Weights of a small mixture-of-experts language model, trained from scratch on English Wikipedia.
Experts: 16 experts in each of 13 layers, 2 picks a token, a softmax router.
Training: a variant of Adam for the experts, 199M tokens, 3029 steps.
Below are experts of layer 6 (counted from 0) of a mixture-of-experts language model. Rows are named router (the router's row for the expert), gate (a neuron's input weights, with its number), up (a neuron's input weights, with its number) and show model dimensions 0-95. Each number is 500 + 25 x the weight over its row's rms, rounded and kept within 0 to 999. Numbers have three digits each.
Before each expert's rows: "mostly gets" lists some tokens that are sent to it at least half of the time. This comes from a sample of Wikipedia text that the model never trained on.

# expert 7
mostly gets: "eep", "ishop", "year", " win", " Clade", " spe"
router:519492459525493506536500483463473507484522510509442515493500464556488481486482494527512527454517529479512537489470516503488542454475483482490485479502551521515466517517499464472497506513526464485500523493511527489540521527477506533485498497557496480491455473530501523492514512492565495527
gate0:529537486529494509524499517478510472494506476490473501503501487481477430463509510483487518478505532492498472538495492514480499497528532455498485517503492545500503475550465482498463479439511487496482509555559501505478535509494478522494509496508548481485448471471518517486527551494537487481
up0:503491526478516495501514452519452509515513547477522503476453540525488500520476490452477500495535503491537530480534482451498512504490488496464515454505491458493497498504541528501501494509467535544505473510486526537512504486540492490518462502476504514531459508490497511529533575539500509494
gate1:493480527525508508545519501464487454528515500493444480478534495516497485499494495483495477499501507547474488487514524467486489518517499500503527498471532462507497477529479476465562530502516471506468454451469490464503519567492477534513498504541523518479504473485450490522508504514542477475
up1:514501520516450525554476483517531441519515468492462541477497494503479471489520547477460494521490482470516529498505490547516475502523461504497538493520523513556524528487497491505451477539504551496499511512489503520466497487523521483552492499501510510497486506501492497508480557536507496537
gate2:556504517518522525516503508537443502500514479477481488506477484527451483530525490505502510483549507512526493455483498508466495509532490532485533478497516498507509535538508494516512506462499462500492528532465497460501532509538467516459477526527460581512486473500480520494511537524522495493
up2:486493496538517474500471476534509490495485535466507532501507487540503476519507524493469494559468483515521505513509515504531536487497532484547463489472506532498497494490455514569465493502518476498483459517541479465488524446488448513491511482511522514532474534501545514521470517482488485469
gate3:485486504466530498464505504548468490516461478541467483515492534515530540501493514502510493482495511548481483506547482554513473526480504485519511485438539485481489529521508518520514541517457496538494542480464513501488539489473476502463461481516505521479474500491525512469519475505511530460
up3:509506508435524502423504531502478530501522510507554534490528506466473502487479494482458523472545486498514499510567504504547495475420506466472505488497482481502519523515493498497504533482512509483497500504529443464507488481539469497491499517493505490466500512508523493523514475518489485505
gate4:501490543500528463524501498485516453488486521497465521500500459482477513492474455471513456468474498513445540479496522524500476527486498527464522483486485476528484458542515522520506507488511466517482468490526540470496524510541495508498483493478522544466575479506490490510483515511489456478
up4:519477535514539580526528516502491487505469509478505500537523519517518500533485477504505491504485500483510493504489531465524490489506416492495488487481511501535539511420457507477486518524481520519497521506540509464516509453531466499486519520513507446504514472497512518531491483499505527497
gate5:540507540514485468551497468524529511516482482472492487503482531548549494525531488505498487490498503526502517513502505480481516508484540476522471463451513543497514467535499501486487538475520494524455497499493489513524509494545458545513472493520491539552510454513494452488494522491499511452
up5:513467528529500516508503528471524520486531498487535480509542546513519508558525508496525531480499503503492503455496481540500536495494455497482517483516546528521531505513512470525491485467523481520467536509516473477504524520501462515467496520527483485541540470472498518539476436514533499533
gate6:496513475499501504527509511517519525522515519469457480424509521502494535537481507533537510493511509453516509491488517506543491468464494473536492517484526501496486537532489495508480520506507503529432516484520479485509541493522461506523483526467489544519506481513473432485473493494549468505
up6:516467572485502488458504490522506504504483502501529521493520510462474500490476513432474469543531472523463481530522465484473515497493469508478513436519506470495511479459466494502519530501482523503528515490484503537487466542533500532518510491485501515506537519482501500449532527500467525500
gate7:506543471492514495543506477469531478503497444487526522487501504509466481543447494458495474461455498504490491452495553527484536470525476565467482493519541507495511467522539509501479503505540492508452521492475496508492505506512527530509472504478484529494513520527479470517480513524496495491
up7:524486481501459504453469498462444489514486534535528486468521470468483493503482479492474480497526500539521473494527494455510496481495475483487537501505485492473465527469480492495540454457478503539491533526493494472480505499483468481492500501452501507551505439488485540480491520522461504509
gate8:470506451537522504510525495494506457548480441491472489495513480514517489505487504511458505490500481509512491484469523503501518474489486484507509452474507487512474532487509482510451529439534456492464509481478514496522533537463492504489512481492544537534489450498444471537485495506521481518
up8:504470466472518479497506551524464515496463500481505523541475535501535509492505492517467499532480478486511476477457548535501455498493548522515525539532517557513503547493518479500515491488508505506516506516458476521475488483475521481515521474482538493461499532494533456521530520542496520505
gate9:484505487509568500517518471506505456504488481501452528535528506505490500528514483465510542466497493556523504558506530477531518464509454487490546502514495480498500447521519510472460524523529461518467515511493494501521508473514507532469482508518490492465497480485497542527509533519547492502
up9:511524477452470464473495510496517528530514506497535524522484500466510530515452538463455477552487502465454463520541517499458480528479493506475484464480458497504467494516505521522522489493500494486532476501480504516509502489557470471503533518473488489519528508491458509452490473491469509481
gate10:515493485503507481507491497519514482494465467529445545525463541510499517483482489503512490501514481500553471511504524464538501540508523460526518535482498511499489451500522500487454472510468454477488515459473496526458473499494485492455538499539510471513465508487461516536517547518503476523
up10:483496455494477496483495578433516511508521489504467503523532465515505526505497525514488523503494485496495510532498556522490455497496490496461473515512462514472510471490476508501506476527504487469494488520497487481485546490488485510508492516548514470483498507507490519522512446471524472411
gate11:507475504512487509496510481474462514501506451483478480488481492523514550527503507510526490455488518481460497497462506570519480511477481464486532500493524489512491531494519529485451486509521493480480514509466508538488477509500472536484474515526529541501460471528443473518497468546500544455
up11:510546513526543441505456551486468548513456489503482513479500512477511546492504446464507486483492508478506455506468515515477504503488491496453505493483478490503500483506522503523484514480515506489537485520478522545510526507459528506460497452497503533503479453474530484500481490474473454506
gate12:474500491542562527554499490486490467548475500494443501524524509522532493513500490443536470480462504513525512507479511486538511528499484499500498492489510498487476510465449507491511501506501482486495528513506473468501543468464499511489504546524558474472486440493526527470508484510506502481
up12:487474536485521545518524500514527476505506487460504478439535530525539501483507455529521529477509543508496498496538488507495477498472434493459494510470533492515510508496521461485532505518568515515502485528487479495489488505477539515514491520473524495484464510507532537509461474529524515530
gate13:546477488474504471482486483480498486500525452502452504445530487465509496492484486499502458504500538513503526511479509487544518462494489489501487523463491513507496495555481527502481493512484449497474482471465509505483473527539497506455522452552485494470445475547470505534507510519486506476
up13:507512492508508478457492509493554525504490466458475489532536489524491519478480540520555546512545489467481445522484506504461503484469487506519526502494513491538513520489516479507461513527484499487525470483486483494486475506478543460484493486519482495516524509545487453533511478478433495524
gate14:523523491512488502521534484509465474514478458478490461504500539521491516533482521523497493453490504526481477498453546519450469503501491537498465509453509484524492546512506537482535526506525521497468506503526494441486521491464508526480492476517499501446557532513515496470508531492503466494
up14:495501526499538505550517439529480482483516488531515487489478526487529494505522503561491477449498527483519511479463506477494487517504576514517476529528486560496531514508516522495470498551519512533510500474517477507485498467486530530499523498493519503497523509497488518459507523513484434514
gate15:525503485490475537511529478510504508491536485490490507460468501549516468485493488455487502466566476488491476534457499492467490491533468489535511531496526496470485486510493498484514520511505472524468505503512499508432515501498538461497514484511516586532512479485487518498513547497492466531
up15:507499558524492490494478511509468485525514524508514506555494493515489460499502478534505559525495561537523482528466474486479506501518573463488524544508451501505501517528517525509500506476490473457502441518511527491483489486515494481487442511477466513503505492520486513514516518504497484535
gate16:508522473517521486498546472516520528501480451510488503499509529538471517466498501497516510468508521522508492525480510505428496501493457533481505482455477515470498460523479482499493541477480467509498489561508499493450533502506521509442499493543514516501469454491560485496522500482507468489
up16:482531536520502488519481482482540497505509462484528488501477484510537518475536496487518532530485496491483487481470495531483498479491500480472471486465456498484476493527490492467460487505468478438504481506502511485534532502487487515477518528500483435547495535523490514476433498519571487484
gate17:528532490465480515531497467487517515527504431509458494534468497571484495486451512500529517458522501491479537515496498523481543478521480500514503537471503474479483508520497518494503530471499481493503506495518497454474500544496546477496460492493546520511482464504474468473515520537533503492
up17:494489507516486513464519517496521484537455529513558450513485476487530519535469517448521533542480476477518527513472502463499507517497461490487507515540504445484494522550501497471507467488513468457490478524483496526496430497509455498503513517474483488477507477514508480487482461502497520500
gate18:504501543531503486546525514493493489463477481497502481494516559534540488527466499531475530513525466524521489460498495488510533520474446470560481527448500471511515502496507505485532531511513476512524505518485484438494499492478484513502524453473537495484469525504527534513469518488518503479
up18:523479493517491477547489495467506504445496482538475487492487523541562479520480476518470509474488502532481481529501472476464532526510501515532447482439484473520526512495515519473521505493490471492483501486494498519474509487502503491470531467556515485498495507545493525495472534536547543490
gate19:518488468512492469525513507485491533509508478515448473466484505523510493463466479538492505489496472473488489493473493530498458493490481461518487472492564502468512481492420525491526513495536515515451504500505482467527492497502439469489524530526483533475494460516486487449507511518514502470
up19:556542478512494490501479519504516491469485486534492528531516481510470519465549527527510520535531496552516451481518495490521507496526505493515522509472475523481527508507499491528487529467491517535502496477528513512488463508473525514541457501450527505498463477512504484479458502482522441553
gate20:531499482483451514531509489519516461499468428521492494529470550487473506502488475511554519482510512483488501531459523485527534490469496511528545528466486500479490516482476523512486470485495468505483513518501524495462461500485526443457478533461510511494491503460497474474526489524491532518
up20:519504466483523498509494420500524479525487477494508523515517437479517520512490526482557531536486474448429500486495485472502515475505530516512471513485485502508547479515509480474480487496529497487492504481489509518508467513496497476522508487522540481446523527518458505488500496535535458503
gate21:469462446496509544512478505501469513491524496480460499478496484537510504477458476462536493494527490531468485525511503478481514495511478483516479500495486475503459468493483493488467522511522466539456565479540503464492502533505499524506497538523522506504463453507502509511551532455493480464
up21:500524507501514527499482476475494483440498454480451478508487494526489511495518488495511515488484525487542506470455470493504541457511470523473493501495507502486492494504473523507480497499542498512482556450529546457517542533468539539503509517491475509506490514481562516478479526473479464526
gate22:519538443523491512467506494556484497493490477555502481467493518463492534465481510477536485506467480460515515501485489491484491482540507514543496503494443518521478505516478529507470504447517511503513517478497476499493512509533499437470507512473529486459486485490467502476514538545469506471
up22:541455469503496476526488547475486542457540507490476498506534492514483499509524498470500539512486510490485522485509534484505479482477511463501504528495468497486477504464513488497571423505462487497497518546489483465503541484497493504537492528550466503487495522490513499505471545491473528507
gate23:521480474510513463513532485480501518531499449507412512491543480540502465531458476501527490483515493539474495468470509493509471532474529504494514483453513555549495510534496480512475502489491466504508516506480492474509533514509487493474488487508505491435480468503482494509520476508533478524
up23:484505466534521505471479492528519481532476468500505535482497512477486520508488486511503492500516479468498533478485524471475494537498489488495513468498521569469525478447462483517490492527520478491503505473495495462515518520520477471475535506506470521503424505490513455499557496441502452516
gate24:471516480504512514510475484510517469535484489523470491531530504541474539478478510519487501449513494511505492508465472514482510504519549520492535494460495477554459519515457502512524499467522453495480506472541469479514482479493505474520481524493558507517503485487438503550512542488530500521
up24:441463484504534530526495522534475521485529490492498493482460506543495523453526490503500506509502468496537472455531460481509558505486467518518481496502480505524477508501469462452475515515502464508511446485502485527488504508486484477522529498519456479462510446520511503493484518529461519512
gate25:521469464504486475494492532512507539500477499508459530491485490490473514500491524452519539540512477494521503518472491487448545501484465472520542532458517491467512509502529505534513522498490462496448459507436533482496495500495512485468482511476471520475492508494484499459572512502485495486
up25:539494480491514480485503506489436544493474531504460500474475499504523489495437497496523483535527486494480513501544508471476502472448498479514459542472505545528479537484530532517553519521531534494493509501500495526469482511522487514512490509508481473460534491516500521529540522539483514484
gate26:538539491488556495532484472477489497529505495492504508553525517505486489485468526526526485462525521489478507499534500514467521514473510470536508480472480539482532527541508501501540552477525500550450515480558504536497522499512479470461499520534505481494493512468505483521476477535504494522
up26:508486496509529477532502496501537517490504475522510492498517496535485520478503506477461529463469486498503511441486499528458514462494486539487464471489567526540487514486539495479468493505492458516497472536487507497485493533495497526504486455498526523461477498521504489496506444543577506500
gate27:483501545514504496530530490517498507489492473469454534522509487454493503516523512478537486522546480546458495459481483524522469531472450510551497489450499526537500477479492499527480512523500509519498507481526462451515519497507480460515541504483477509500491484512515508539475464486508446501
up27:545488471538485508487475504516474509485511480545486497501510475507454495478489515534508525461490495525508494499479511527483531503471487512475501477517502531531484508527520454463516564486510452436494453533507468500538498537506483505464456461477485495499501508522483487514478475531541536508
gate28:513521492532533482484506510503507409498475499491495475492510509506522498484506425497494514471483516473487531501487472483455454508503462516497496503453457471515470487538547522515544508482491519530511525470524508498503527497489509509479511503482534497474473492525517514470521514459544479459
up28:531514478494479467520497518481537500468500484514513514533458481465525510492467489481488527509487513475554515512510527467507518535523521508526498461499489497480496528503491520532480546498505498475527505487525458532552469512466490456493532487496501541523511478493528488456479494498432446539
gate29:521512493455461492515502537490504482505508491489440452476477469545487472513485452504492493496511505510528496469483446477503522496500496496479499525479503535506499512508506512522494499515514473495480538514527499468443529527477510514513490592455508530461503469511500523464537527508526512495
up29:482517470515519501508487486541549492516499489547533502480517486490486510475529454508557459484523535512484506518501481504507485469467496533482483519539483466533459471525466477540478472492512504522520486489434525520490467523523494533469521460488538485494488447483529494475484506490491503513
gate30:503550486523496491514539520497495491492506502510489497498486500528481503476478492488522512465536477507460490504533511521482472459505451488511516530436465549521469474494488484512473488473537459499499476511531472475436484483522517478472486472477521497466511484500515527542545533445476502500
up30:471499501515476502505479488521502458464501458471532454467506547541488462506515481530502512504489502484530500523482475510498533500516519502481496533509539492475485511515495489502494466473558463481469550478511527497535473497442496532522530515483549487544504481503495517488516549510529544495
gate31:512462494524535509517514445492520490504502507457477537475509470482527484486520489476471512465532485498479505520491516504515502451502495487512505433512485480539486465506454515469559518495483477481483491530484512506499554514510462526489476518531510550485526470516487488504463515493489512436
up31:455502515480514518458488513493492529443488489518527520508497514508495550549481532504500495488468525502518492493466525544552516539503509524512516485509519470525505457488474506494447457471548527519524468469488517490499515469534452525470500523496510532497510518501470475527499478508487487546
gate32:505541466521499506473563553505478440545514517518468521471494522550478508489485507507530471480502512479537484482463499496493475527500480493509503490455511496519495525494511518511548556478542499531471508481488461516481499487440498509508442511482521507519495472497526492508512527512498486487
up32:534499483513480505524502502489511547526506532492494500506477500557455480494486512507493515428508513518517505477511492444519522452486505519502494485507556469516505516512509502519522584459506448518473484502499531529532505480511481493519501502467529509546511521507470459474497513501523476487
gate33:516469533535498493544516547546525477535505488489507517502497470447556485467529513480516519491525470506466442514467510539459504493489481488485520482492506509540499499494499515476489520508528492463517501525518568431505510516500496489483504492468530514476479495478509512496497485464513487539
up33:535507535447505495503479492491513472502467506513494480443504526447515536489511504491487492526489473490484539507476507487489478489546526521506482519511438498463470521490517514492544469505533537497529496486514496587470491484511524496522482497515539499520500513523500500544484511488439484497